{
  "n_layer": 9,
  "d_model": 256,
  "n_experts": 256,
  "experts_per_token": 8,
  "d_expert": 32,
  "d_shared_expert": 128,
  "activation": "gelu",
  "moe_layers": [2, 3, 4, 5, 6, 7, 8],
  "router_score": "softmax",
  "normalize_top_k": false,
  "routed_scale": 10.7,
  "balance_loss": 0.00518,
  "balance_bias": false,
  "init_std_router": 0.0389,
  "lr_router": 0.000814,
  "vocab_size": 8192,
  "norm": "rmsnorm",
  "norm_eps": 1e-06,
  "tie_embeddings": false,
  "optimizer": "soap_variant",
  "lr": 0.00281,
  "beta1": 0.95,
  "beta2": 0.95,
  "grad_clip": 2.0,
  "batch_tokens": [32768, 65536, 131072],
  "seq_len": 1024,
  "train_tokens": 324400000,
  "steps": 4716,
  "dataset": "wikipedia_en"
}
Below are experts of layer 6 (counted from 0) of a mixture-of-experts language model. Rows are named router (the router's row for the expert), up (a neuron's input weights, with its number), down (a neuron's output weights, with its number) and show model dimensions 0-255. Each number is 128 + 32 x the weight over its row's rms, rounded and kept within 0 to 255. Numbers have three digits each.
Before each expert's rows: a language model's description of what the expert responds to. This comes from a sample of Wikipedia text that the model never trained on.

# expert 31
Opening pieces of technical and biological words, such as inter, trans, bi, poly, and the las in cytoplasm, in protein and cell texts.
router:098153095091125212130124127144139113152084154108131178126169142195126138065085171129090162117127111189088083090085113085169148169152156108117165061060044156161097146114182101141115150113136164095130115115161087175134206150138104104137089152137113133123091134136167110160168149036083165103106122140110122144143114119065091087168130089165103145148143192168135161146105133124141115113125185141120105104118112087129087159151105145166177115149173215085113157174105056087138114133116139147117129088125142100175149088113117106113173101130090118128071070097167139096120134098143091093139082089090111163148099148153094104109109138112095099104151183144083122177102129114123099135091139124101120114080094114083095196176126103157129150051131162084131124068145119118149151093104116
up0:116142130121144212152117135144064143141124135127147139068107167111161198088137140167099125144087138140080119144129159078114095144118105109095130107131110113128067170145155079137083123142154129161087147084139096148114165090128236098117151145126060111085138126141163084142174190150110169113089072129172132149168099161098126178184160118068155230074153134149161123149154121137150117099179204143138067105135098115137128137147111174170137152145097133149155093113076123109141152120101149112175132159131126125127163119100093093199140112122112111119087130176102066130119115076133137123103126108080109092191130160124142114111135103099127118145077196106122163107216171142140133122144137153067120134127124148128084191150127131116143214123193099093141151059157149143115175084119088
down0:182146094100113118151112111126192179140088109072142188154165104115132129139140091094108121163124160115114149152124138188146120168111157107155160064156181093088143118123165035122155151130142138153137162130091152158138124101136119157138083114157093109137156104203138161145132156104121139178162050140134152159055165137112188131171107139133086101138096159107148127128116107133111079098073130123112187143180094171101111144147102127131116151139171113106083134142075080212134185061055196186120139136106120127188126161133149070162114154136125130133101151159136183150138068123103105106152085136118120172117080158140085138150148113148065117141074136168094141124177130120127133163179157127129083129193090107096154102144083129182171026187137149143131120116149138131148119074172132
up1:129174100133071082072134167148094165101094101101140113092164166135114119144092132180154119140066134178095156199110172190127143208110186107145099163105117149163130137076092129154129115099096181113130150149096191129113227102096117135155139136150112172137171137124134119104149114083118138095136098096102119097147187089128082106141097147143087107161123156144135110166122068113116149077147186118139113111144161058077131098085199134156078187141092182078160132185118123163134154121106167076155138147104096136124079123132097100137148130126126107076144047170173148145168117153163102127094074110153160125096149148097162149077118082134119102181177123132154178114127112097094105106088156142115094098165145171150124117145117124157138149137104107072146211138172134126159156090055101
down1:149095119125126146118093155092120143144059150174136177099117134161108185127082153154077115083093076250164098154149107110018132163102053163132130169103100175118120150114137109123124064133148133086160157118150104155122166135111102140089123090112090104069169184090124134096174151055134098146128137116063174171064119125100131143101133154137109142163095158147139157096139136089120160068182122157126114144177143131161098159176135149079111158143142180165116132115096095137154135130155162116165122124159118083077112115135102102113153150131105150121187084092136112094084184167130104159101092111129104093108152116123151116088120083139153111107047113146064118124103191110142087094125126146123121115066106152132130183094096130124143129171157169099194144076139144081147075111100087
up2:136121125136131164092150121100085149119126195119120148069129117164072125185125143103128176168087165150113156134147117174139105097168137127088119133108133105208163185204087066114094124093111172116062147145165088116123131159096125082116111108142178112135118154129149185126055099154108143134119155099182101092073149131148142080137142148152100100097142132223121160225111118118151132092100135173146160109108089129117114190158111121080119098182182157181148125154158136081085104185194122117107114129114156127096170161109152115140136143148139103137090181156159088188133162110116135145144142147096154124150074150127134138145123179131158078118122141082186118094183135142185107120096145115104153121169101125154162171117121064210142158144139093205144112179107096154140105146187087
down2:054097139148109157101121126131090131116093078157128114151144134046093102139125114097074130121089203138078197146138088131171152097116108177120113120120141158139107156195134118108155129116113149167136154168133110131123095149148105098136100041121179106197099174106101187134127156130091100122118142087142079174084172137166146099127120101147090121143133149166148243165127153158152127101105202145082123087156131112095150132195175142087139114114141131196137117136104146105177103167119084096075146174133166101106168164131186126112086091156156070190067148125141090142151158061080117126150192140129155089134130129115121137115128162105104079088096091121101125163144157109165109135136095110144113140123159064138107149088110091109145110086120159130218131103086079165113135079133142
up3:112126069139117138168166159149115081155170151096173154081116146113096154095137120132130127176095099134107135082162102143118125128128130160194145155097158121162154077128180078116147096108140181120159174116135183118153145165141091124167147125097129120141141097139184129191090096170098130118157185118111108142137102059085131137118160091166178118143105129111111139154068109072137065156124104130126147121162119191116103100174104158114083055111085088120058124098158126127113103173135189182137133146065132075144119190111150131214083116162174180119135078088096139136158121134142132116126185195107083121130125130125141114140142129134080123100066111174147062106122123089126108132164132133186121096165172116144149172102105090084157133101124159048145169056185126164140188089182116
down3:160058172158124156191148135087164083072089129173177111096147115186175122094201153101135161132131126114069098110179115134116133082121163185141123117086060111158108118156189096089196137107121119087117145136156120097138136126176124176138085147130103076120110120113108127171097077100107097124113129107063098107084112079133102131093136087149117139119091152143135038090114107087097122147099141116148150114132129120118139106136160137122122056062099124127068097101049124115167153135122097122127203061199084208137064086161163072178101109099089158105095085115099109120135142106106144146124124120128135085176141152101120144104164156083132118133152141118118091141076119111189100121104126136154139172153209129129131118122102117179130150086079113114148092118093102076167113100095098
up4:125095111118130137119117144189096090155113110129098121187078104144125102116075161085074143114114099087178077025100119128163160163129125096126158101121191112134108119091116119054178202153113132080167167099111178137132162130119120096129124108140099112107134128141164105116124096121083172111117134153131146154118179118146147182151135124123132136135104077189112111117144135112112129088051090066118146160106127117083134151159103168145132158117141041048136062174125077102074158158089140116100104118137167135131175041097075141139136099164154121145172158092102131123086114047153155128082132175160164139123133086137093130147171166125118132067177126135131137098120102087178117116111120201189094163146141124112127192178071128090138156156136148103071120115123119147150161116115060
down4:106170110147145160141113159134126107174085070163094058128163101086133089202132136141107102124101131113137152111079134204164122127167161123166104114130163115156059105174119134046138101137178142111063139144069186133120135129167116154139156126084197111147112150161133128137098098136041133137127129079131056153084129157179148156167155092172110158185128145126116105125148129230041146186091152140166110141111162109129152194142118131191084082151139098173159162044114124094114090086112119126133140174113157113138169130115180143150109127090124119142125130124059119128115096141160084136139142182110083129157125160094147069095146109188109131124143097088135133142150086161123113119082129154166107166150139152169126185111095079086171129122134097133134179154151133128182139095135147
up5:120120098170108105176116164098172160170133096121081135095113155102164100152141146134106098077107127126126096159091119119121180180124061174100152130066128150122171132180119111140108169158167093163128138115100157150082168140139160114109069155134117191173178125121104151144113124119125096090095171166080151129042104114107086117114078153093126102100088186153126163104222122101136104154103124156105095136097085094115127116070147088181103102139087140153138078139089111158118205125166171168139098098211150127163134148161091121163071119106118100222196105078142130073141069161119082111109129125123109108112148228130114087173184146110112139142123177147140111127172178113129085086093133144085137155095176128140128136153147116122164157143156085159161111105153134152168135144110160
down5:165157085142140144093114071081172166193086149085078135134140186161140113110199125093122104128175106161099190134196064140137099145159143181140064111036126212202188085121097108164046159115142130151154118089160096144120080196174118107112151138063105126091170121129130115116075123165125162127154127113126163101126088165171094152116139113161099090123175133109140127105127166122146143099050118144095117154190119133159126105110113164129137097125203122150157146131090187234111111108082121156143174143080154111104128140095102084093133087145096111087165123129149136138104146171103076110192085116129125130111158137132133156110140075096119171120105160141087110122116104108116148068164084125144132167111139155130113141153164130152141113166135115130117153063122140088137132129149142
up6:122158115172121107080096097162145141094136142154143116128135161094089109148197135165121059162101080180163152107139074082107130073099107112108090135096076131162115164185144164061055098133166106145161126155124126155126124125120123123111173159118139170110139157085143187146073120148116158129090148125089166137115212149117077193137152127088138138093146144121095126129173109133188104100170177077133103138102148079102034209129161103128137142075130145158127129187095110163174110150097109168133150103076111122129143138153134102168121121152119146141113134125126087087135111121149122114159153054132151147162180115124141097164099121117145142082195108141152112205168195109120139120150165157034105126142144091072130135147129191127080166150151118073167086119164141177095079152087106
down6:125129127094142141174102121179149153170106147115095147085137127144087067165117106127095091189195141157120049169100110111084138095119125128114173130120057118116153103090090132162124076115107063096132112126110072147106168104137141135075188141096155150089109097101186093210145108127117112151115089148083114066138095053129167083091101143105126098120116101178124112127104145096174168191122178156160155153177134116163111132217151141193124090141053139104114180109136158161140191143116105129134084102149114096124190160145118118169089109117120159148106090161150128114140158176097134116104137179133115095119116099106076090112162112186099145126170112103088128128181151138156123145144121133118145146143100070081163155144099117110148177072144129143160161136124181103060108055148072
up7:169094132144164181128132179143162152128157133135103167081150130111104088093085152102126120099093129116175135061137139099170112168137075128105120059165131136162163107147136094174157129115179128069118164091223144172176127075137122115097133083097151132161067225094122194173126158126140160151185103138144119128147147095098156106083146101127163168133121078097149067074133132131203114176104072123122097102155131138076120079113132103103113104085144130139094097153116125161176131098120102137176085126134140148109108137087104087089122094137166125131089063089214170148146149135120145138131122138131158139151108124085106098095154146170137137149143139100083159119138124192143111121142126142016150127110109112139086157073138112110099103133160033148145138116068096075165177125114117
down7:176115154103113131136115098080075122147191148150095135136063119142133160157156107157147124156135119066128020114154070099087114129129122161108110066094122135084104127105146164136154135123049098163161132104153124146109092156105132174099097099124122171102144161104142116150147104180142113151077102218066192186159120120156139151100132117100180121086164116152140125127115077154167090108119142110139144112076119120092135111067147148144127117113137166137105127116099105150106156135116173143144111115143123146073160175175080160127100070181137094137115134146135099136132136158144130153119139126103206150137152137136094154100063067078121120098160129129100089163117088101142144078146084101175167186162143135133140100155163198129130102140111124208125230122098161065086201163102188

# expert 7
Word pieces right after a hyphen or inside a compound, such as wide-ranging, 30-minute, first-round, school-record, fifth-tier.
router:149117128098144138159107126109155138108108079102107115177095085054145145142097103135092131116143070143118139114099103127113139091187112173125142096146158079115142112106092167158111109087085091165156145156150160186125152165169131156178140188136173164134127105080129081144164085124127141167128098144168135114118102139108123082129153106077106107117133148119182163122092120135176197133087136119130139079145171143160092149130101116122168161153138189064069175067169093079158152137176093128130142128125130138127146157152077194133072118119110193138053145129119163095084165076216068084103190121128130176097101129093069159070139138140209076130114145151109089152096107099084104090130128080113157177182085135130167131123123155115153103138113140119090102054130136077170083136132168
up0:101118191185127152132121109144133092158176170104144135127175089142178105137070134118101074126188163117168092150090147122156118155179116133141062138152169079077098140158153160125176097108186093112128131073112127124113135139119107090108103096130092151188072139126166190162164119103107144121093104162178083111109160139109125071116132110129121159092097134106112088159107128200154117180129095141133161132140113167142145126128124120140157094179136115180153131123076113130077136105135050121161107139136146100096098098088142122153108171039180135132146105155151158093152123172080107112115110146135111124022110107110149137106150157111072152121207034139136136079066114164094168157131103103111131164101108130135098134062085092091195044113136113137084156133100166123101146178122104
down0:096104109137160099140150134071144148153123095131134155150099115115086120113151172127167133069112166144107146094085098148125150090111170100124087131090161159172049208135103129127120170133106159153089088173102091096182114129119158130169125113116090161092144199123133136147150129135130109153159071127175171166080158156141072117124108114093172163122145176145153111093126107151159070116117135107127161146068150127107120072084193083152133096061117171193159168111133127100183062089189138157140164108155194087043147137131108103160119146149178092107118136088096166134110128139189138165156125131115153139175162157133143162125101164081116116099105130160160166137044078097137152118118151168184121138103104090092153169134094165122051118182126107145044091082158137101117119104136117
up1:144136069149098171126187118122142164152138157157122059062085099090152138135118117164105097111081117184128147180130159098159115179175091149084054102143128116124050121044117112162144170130134183097118112171113147162149173092078146127096116102139141145107150076122168171204134170135159103160113162136082123136140100145190128092146053133139151094149145093117145128153139128123121144091148098129108068107138186121148106149136122163165160139119208125140071114127110183061102145165122176097117119092071082095102174207096103148156173125123151184152105116102165148134128104119144135145117125161151097132138150132154151143111195169207175130095157128109148097083120087190149123095115123164158141154110158126165086120145086114106104111130117160143185133119192088107122115064078130
down1:107110089094086097182125112130166116114162168159100095093106159090164119167118109114156159177156119104070141164095062097157130215152102142164139149130165092089095106067115116141130101144121073150175096142188181140193105131129173217132147131156159098091203100090109109146117125133133151127129141097131153192114130160106180176129156107126152097077165131120147118111093119145136220095101173157120069164136136124160153178180159185113125095119164104119145113092108098131109106118151156094083143138149142156096077083146131112153114158156176155197098140179156178150121175143116191155157133080082109166085149168154167139152157120146075138133157151184100149114109183103163121091109115089064113128071139126172119164085117101115099169149107156135084170109088107135100141123167145
up2:156128058159081077159136125111147140117122131124084133138049163162102132138128129136107141115126116132129119122113077132120158150132153161127133079095133111129074076179086154119134090078152127127190151087068125076144098105165134165114094210184200135089161162132084134066155136119137093137085125139112099122108151103110139129097164119163091095109102108139121156091062127069175083137144078082084076129174064110142105120144104133096035157143180144095178129158113088122090157140125101141118126113222121112092127124155142189072148107187099111136146060123075178155132170124151190123092145120141165184118172158085115075080191102168100134102179135140118106173127149106092135128127129104148127081104139130148169132098137128166136131062139112152158078170148162162134148165105112
down2:175175145172131106105090133119186083112092131136140116039111113143074188145141136166172197113186100146160128104108118147048126090125158178090117081153121078105143127074119176194153111112119156127121084165073146103083131090137116136148101159143135185136084128116142115102114181139106154167107095119089084098191103099114167123152155101165085085091140122086161118128172132128172145141121116141093183171137119062156127058088101121146175105169100064148148098079139145149119133152097076117127158108137155125163141170128101168160169100148150084113127141154085120179065109100127140120181136108140135102104138132154134141214102113157187102142125134160136114146124050144143136095098193155155104091122144148086104135149151194081088116099165121090111140119144169141204140115123192
up3:112194092091152185119135045129075149189094138160072092112088153140149148096148085085114115152174164158157029096114119132133190169122136147096122121145130130167045134134168092081177141153143041138127154124190124155135069092187192074120149214138149135095137094116145134134186154141152098172126121108117106114128175089110141086109124112142127119113147110171155119123120143134136116152164114129122139113141150146109132172138159175158183202143169115120161096158118166102133084108084168108124148144166135105123141103156167119211144150153109108143129076111142171124112128114216102133109181179103147113107133155155158142119167135136131152129170157120141077130150113166151155087157076101134138118138096123110152107133132144089124104010142127063166079122135132097140171121151162
down3:120128193170167123105108120161147125131080160201184150078178130079101188122144206125148141122113160107122148060123112149157149182131178102143079122086124088124147155104083076108197124180169122142208092129088175157103108125175133151137135123133094151164100119167179082085191137171171137110085085131086129134142122145158152121092114095082118123158163113156165179169142109182121126101070156144128180085125144112082185158137114198157129108153140116134195137088064107138133126146112133086122153096120078150124102075146115095155101126138149142121129138146130147113192116138109126200073165182110091178214141125124113071109148108126082151162152089184167106150145098181129161166132085111160116169075124119128127117153155159162100164073097135149118130154133153148122146155145142
up4:146125117099117099189106156132150121114102135113165001111119113113064131127118117107198211158111134107148136105105125118161103124180148152174166138128164088187123075148130102140081122112167122094130158180100169108120181123104113140142147113121107124131100164125137111094111077083102121121131142126083110120177122209093111115122097136190174123142139172163181173074126102128156105101070088121157108188109147114076143135156158181070129084142142132129078152072190120114095150148156135165093125169090102049164153154079151128102128096096095092121129102077168145149059121089123073160169154059094139129147147111064075162147097154134159190128089133180110119102187148131132113116162162121117083130126087138147109105121078088121132105181083144083110128078103127160147142132133110
down4:152098111119103144056121132106104160133173097117163122158080160112102134087135188098214070171180107141148186150062164156146138166120143124129188216163186157112120104148099152106157185121069089179143085135163190140143127134156082112140127142114127118117121125142123119120155137165151102092133127128121136136097072175169159090122116081181185163154098092160171149104151082127074119091132204106173107103095131193155137177108189150103099121105131176121131087103126073121087125156153113163122060224124095142192139105047124141132135084189107141128124083100092102135106084117134133147164140075126134113068136175127190121072143128114118133180143098105173157125146146130100136124159093109149140108126190143158167084109131117123158119138124132162112140098101119116115135105141181
up5:131054108142115131159126125118139077128158116104084107098123170134146099116137129111205193171120124187125142131142101169179098114146103124115159195138129163137125162087141146165172116114111135103122135181154127122117164098129091117084112147123097103134128088130123140089137110110108099141153179119082148131100132068087099147130167092065187196134108117118137175159124144115084197088104171071125102109136128117159059128122058154096135173123168076139133114142140164132127186048058165139156157159161186098152127150127086145206155108128184165183090187113056136093129115148189171148112129153175095114148120120143067091130159093096159171155050105158149079129127168120118127127188145115111172135175109132114109107099107114145091172118071158138164116166161149129139133191178092
down5:083140141078120160108125123126122141118050113119143109136110184168122085110110120101155122105138105153141128176183065156107099127071100153109128114129145175170080122134108135111185156143110117103144151142141110190130197126110097049150092090148098153161128134138157039154159068112148126143146238113162150077096114092079079130114116081150090125148135149116180152153114141117087072120136120112157138179150148151157114157159121141139175135071114123160126088204132147095171141195129149129117172086151104083116097103121105126164156158160068142126132152150142145173136043131107152087091074142119076099107140101085113176097148100110111134122102096066144097132140061111126156101137054171140107082114118173154117119110116123085069156053141147162061160097119169147137153090119098
up6:105162116174139166170157108081081134155115105171100149218062142105150096087132173138098128120148069109129120076140100129137152112214178144094108085141192109094124075103113140119117089107106148126100165190106088202120165079140097136146115151104139113139135111125094123167119074108090139151086144135180122185096144154123119148104174095152090086106120092118158107135112072110134152110072176112151085112108131106135151213104093110134141132110151128146081146104173115191100082152143107148200124038070128108153112124126141171126104117233142093146128113141100142146118173085147143089096139133119119123098168091106121122117144082076138103132219165174147187056121121124128166119134130149160138193167116124132137126127130099115181118097134127185101105106111153060119133117088142
down6:124057121125127067099172158154136150145117170105157184146138090111124146168091139084130198081165151101108123142101074113116105121115177100062117099108136128163071088102092070145141128120108140103126096182124068105117094136120094111103100087158117127082144087155154072096158116142086155152118159175151107081050161135071143090181115167159046106120193162097125080177131183150154146128115186133148126126081164147117193134132169086140125121120086145082110158120123133075131198082166136172085111136111155091199178157131119183108111124074106122116203131117115112083124132178115146140155127150136138110103060107157107119095177062102146096092140140130110122135196114070136070134108116118157112140098125142099121147169115095113100143130111148119149085144147108093163176198129115
up7:108127101154183145136159148142120131172132087101129219189164152119126076140140106123109074123135097148150125126154099179072097088116094166159165113130095120132090119083108128150097159125106146150126105113081098184183103125129133166111141172132104099104127139166127151182098161146110189147152115104076168090120097096096182105102128120109164122077125132135141098180104135070095157146108162118060157143112141111169102127100112106170074094127067126136097101085162178056111076135156104149100142089093121201149186131158110144074177098136131133046079185092056147163126097146134103111070134061169071074134160116101114129111169110115190086136101133106138138152153168100156141076088123112102145197176116121162138142138155120171185129115159118126116155099168128097170170095079144
down7:141116112061154108121113118160109109100135100104089126136137138113049143096119068140110177178123146170167054108105108088100109128133152101160134140106111136130074146139079136116194100132085140054189111106156144153158124191151144114158182112242121123144143134118155112097117083135093121124121075123134119072140129185145095122131124118156123120135068133139178191120099137132175161096142122135144131113110119159097152124097092137176167103108054092149107143138164127092157132092134171102124142086136155119195174107170127081052166073153155173170136117088078170179146166147146090114112106118111164062201094135120077196128081155098165094162101105135139126098164116145112132152136108090081156122064117190083155130117145130122082188070113125101183094133085091132119119121117139

# expert 53
Colons in https:// links, plus sentence- and list-opening words and punctuation, like According, However, Although, list dashes and numbered periods.
router:077156155132125102110095119174130131194137096101172128101174122103140120100133109148118101124154131116092117133101148158142141096142109099100097114077183141085073169167120078084095127157140091135104099149144146119197142138076177169088087093146115113157154152101042091134083070123145168180139148153123150178129096137151082102144169123187107128154134171186130113134098127191055098124113087097167144173109147118144108123161159126038118120175099158106164143158195102147131148165073160073136100154089137137134096160089085032125129142118097090166127158092087152152169115109083096109178171094123092136130148119096065159183166097157118123082094087155090113115168132111196156099141182111136114160094158095089166151134120203124154073161131139139144155177124148131111145119090121
up0:106107102149139111104128115156180119099139105101081044095090112176129143107071097127078215190122110150120116158118109135183143137166091154112174130120099156139105106119146067148138186128107135109113183173174087144132103148118089106038130090086165176111070089173171076127097117090099125176109176128135090136106136132166125110144110142143065125104104158169107162114142121148093087128138083114118143125158079101073190144142163200149097139130123123157101132066190109099113129121118117157100130079098142109177131136098131102145100182199102142081128117069123142108143091159195143161075093099126148136045194179147069130116168080141120122169133152091122075093193160136142130150171101170138098067111170099139103141146130139070140124104140133103123149120151134146115085122124089
down0:149120082139099109099162120135132109173144121135131108140102145148165192155116120124117105113150153130143104121118107151169093138159108194159134049114093121134188078058150073171127132106159155084157107140172107160122090167190112079056122148128126084089111145140100133191139122116155117183095141150143117093154125083101145116164093002124137112110158095139148082129093151158153099135090109194024111128157139127154166103076134133129151135093132087145092191131140083110133115140133149131103110078085176103165128152136194123128128106120093089110045096122148110131158158158113172121151117145071134151156153124121114164128123092101144123105170165112076085116135085106131147109178097075126148176066132074151168109052137150132153180111130074143160120180150085202143093148133102
up1:151135118079131119149113165100077124201119175133115147105097147115107133128132151141153079148145099102097139134100145141104166138086066174114079087090175153125114141177146199118143152120096119090126079153103151097116106107101169116192154102123080133155125094016113156150088059131100124139184106159100101145162073103154126156104188155167114166134125121134197140108154085098115152137077114154095094119128169098125144175187156078111108027132111129121112102136154105136155102119151091133175166141155186146165171072134159121122108101125134166155126188141151143174142125145129127096105105129124105069159130180137142097102123100083092187110143047183148140149121113151074106107159164130156150069164138055194145101129080094116090085111119174177101152103092103110093165110117151
down1:152125213155133128093076131116199098152162045090106141185176118093101145148166147143161116116091097093082126111170163118109128168113188120082102104138174171157121098155099122147147139069205092075094082110127137116103098082128149103155107179047108135090112111097164117062136095143125133154183102107133164104145054081153157160161112151126092124141074122109159113141126159106070059124098155104129133141097177101135104146111105137095118108155125179106108134163129115127082096145203131157143209102117124141097119098170149124086148105104109083178133076067151155093174128106162180059094128125141135145105184120123124096099126106105165036118128132148139130137130187112094071071143114172104118057150137179150145123152136128129143109137165101147089101121122138101099112116118146
up2:091127164156186071144111146114123117110109144088140110171092116199103113075063135135096121062116070033153098110113104136150188155081186164176166134144134152141133145125117139056172108085168147093125138119151074148125066123081134124078149119189136137089092225100098121151109124106109107126130125131075139119132148109116135050112121166141182162172127186161178179100160138170148091110126109126123153061082167175139124087163100124128086199127155052129102139122137110072071142070145154113130057041137172166163137124137129132140131109150097101108145132139090133103097103160163153123136144075094112117204137167109174134112110133130069096117128170172106131126132151099104156081129117156150127123134103108082116125088103130162094161155125116167129144104114147121109119177140139
down2:114087119113158097147080126131100153100108114113095144131128112154099137181167157145108137124085146119119103109157082086087136167184144126152129109154112065157135114105136058112144127156166095091140059166104133111117185080120109111063171130064115102160142113133094134125113198121095153115119129200092117110130079143131127087103156145150090114123138073110152080170109117096109121122111126106131143077115067200137090157112104164156202095130115111076164099088063128075148097073144142072109119101114128104082140126114118131103133156176146130122172054099065104131117152121125105175078161117081085115054081142093116063115126092092108035105127051101088155168079081108109152134069129152089132068118094165127130119184123115117123173081094112093106159130133164088171132124158137
up3:033161108141110197117118090149086160116103115132091146171103128090169095076136094107148108201104139085140120088105169160044146161160090106143160156164148121134142133194119121069121129095173086173074149091158116152144032104123096109104133104190105091071132110120102119058143151106139155101139138173146105160078126145149119184143145167107179187087152199164142141108110163105092124132118129152114131154162118094155147150151105170149130186151086130091145110177122151139147150156118134124094145080127102084143143127113207113178120090141148115150144144095104114140156164129087132087181074219111094171154151101086116130144133119140096124121130172131149161190133142156123160096163167123129173182152077156149136150152143133148136136218160136142163102091147198146122118156149113
down3:143089083127101116144152082163108117201084116110122135162056097080143131153154126135132149105117154119116157164170161136129145126124134126164127085135119060114114120141131168182152118190147167192144170147102152110052138116136135116080101133085145127192140081122142105123196180155114160088147170131148082129144176136104106137130125138208140130143122138092102126113220182131147136122083177103068073099162086103120120134122100145137141119118052098113169146093107184085098117075130060077091134169112091122143148096085106080096134140152138159091118181180119157117142118122160135159079136077131136092134126111095082142119138130175176139122108111154144111083110172193154165130171149138055180213191123138173113108136100076106176139141144129098135099091138112125049102126161103
up4:098123126158147116125150097096079155131119157108092123149148091093107126136174139142147102153147120123151100120160143093148126130106140151118165110144108080139126107156161146194146126180114159137086125088105123148153121164122150124098136158163057152131118070110131130110138096139149073060059118085070125172202177131136078147065144100114124120108192130139137205147103154181074133081133147106095141140185122114165123121132135125084099042100107119108116160149120114210124162140093106139205182116104125131119141132118082092158152129086137159131163123145144179131236138137090182061158209099093150092114081115077078107248177160118143132116111108095137115159094168155139125143105131130149166094075119148097059152113116135178140181165126148094142136110130133133155094142160105
down4:106118121115139201132148122174136099133179105149169130162131149153172142160114114089221132160126156083174103111150107095108073097090117146102145094127165128186092153152214162164196176118113099127073135096102160169170132149116095138111118167129144154074160098151080107180111127080079147101104110112167080099196134123111124134126107118149130174071118116102076115162132145158082109168151129147095168169152153101147126112122144133123114124099138125116133097111170102195118210121089098145171195169092126178111130124168122188163133135151108096138133195085051097069158070142126123124118194107148144088140119100144150164148099163097158153074162093114171194132148088140146108126075155091106144138106131122059129108096193152150110151111098142090103157142072098116133152119063124
up5:113096092153122166107104112089154166178112109119091082158126109156152166119123140140155118113108170173094142143221076141095108142165085086125150169188145069136104089096194117116102146097219076153063169128110089098087142147124145127148137112140124140160089165107080126129131160182150145130127112094163108120091076117136134077076156196074114159130117152104142122177146202156112136136175164158120164073156143117145113160151148133101111148036118117150141049179154113154181155067139074159105125172138157192151180133121069152136092165152110187163109155134127162147129148128123089131169138104165078140119084157073106141161154151168138140185162183118104146157168102134179117112122118156135130129131119140168138157110163099120130103120131090164186144122091166138134167186187128
down5:067127135139056117177129093117090169144159105152128176122045091154177070123088220115129099181151188103140119138163076133146163151109053113115113125132116186127126099085165134098168058108131116138110080155124108095176104120098116134061074088185118146113164167132077157118177135125150170131083121114103134168111108116139149127092123123105186130066128116108175075171132144153133171138131093128160092132163129094090132112133059100098092152104176192098113097134127132118193163128132144119075117098124143087141194120199161109108207104118110171115153077108142132159106156112136105142167087164134140140128149169096118176154098150162152186164090166139111146114172174155145134129200158168150075110087152140110102156128150094153106094114142114113112138162178104134173138099098138
up6:118133110117135137187130064143112106110190162063127131169166148064121144155153118156105097116157054086146120127135170110157151160153067109148095163101091135118112098114140141145181142150142031082113150101155129128103067158148154118133144142179134157086148133139115117177072068108131119105166170111102090133149135076175102116082157108128148140152134135140158153123139124146092120159172083180139172133130108060167096096139162174152125119077122052089122123163114145103214163129185153121122132156162104168121130113128157099188170091094148073055129149142155127143138095104150138082123146113093111135145125172188143119176170136106055110092230104170175156119122153083189127109106102138116113148137126115049177125145091113122110187130125105116096086088101106177167103112139128
down6:101158126144187111178093132104126131196152118184127080115109139178033156175062202142129138107106129171121178121097135147105102166109118114107175144094101125166177130113122146073116119111122122085100153067138132072115138151067180145172160160124086095164091136146140137100130097147055121104124107136120114094197148074154115155153105126174150128109104152179099085087113133180077106131132182158117164154120126147116045177074160203124104170119143130133178087134167149097142110093118151163125072101114094044149087153133128127127090081155139084170135116130051122120151169155139134141077143120127120162144108135107107106146150150109083123112161121122161140156087170069140145118108120218072105088146109088088103152125181101138162147138125132129086101142161084087124172127111162
up7:128108079188140125136122166160079140093119181107201146180134117151157102159152142089112140120146105059118066111129088119120105089184134127130199132095077073096080180113118123111155159123154143135147121109140125118099140110156069120139119107139110106127155130140099157067113137079145197129154133118170149123069123129141070072147120091174170148184129116107117194133141110132123111112127138062075117146179091159090072123119075108105135135082134085097141175080124135116132130179168148066116145108163114128076090143127103171080156129112139108184129129164145140146141129100117058102142098132143109125143109138055147125143161204117068048097100100170102149102111097100157151173071109123167134141127150187156161120133050121178126137161115148188079121103190178182127148112095178
down7:145127152114131070143155060099102131118094130127153106131096126152102107157111135091160096122098178110117113137156126183116167204077107088182161167130118130105089129180134140087146135140134121186099167105092148075112113132120122110112152134176102131131145170199131167154099086069202161185130109131134156109086154134174117131167104143096114157126098094107137135074146067151186122122109111094138151100135120101085156143125167181186094025127108057148137157098109106152112130112085123104103114180123125181141121141117119103101169183148132180154145136138129191124148086079131123159105163113168162088120111075119154163111120088134091087153080164112119104067090057147148162169080159062127045091077101109090125194137119130086128094150098124116094127098124113160092146183171077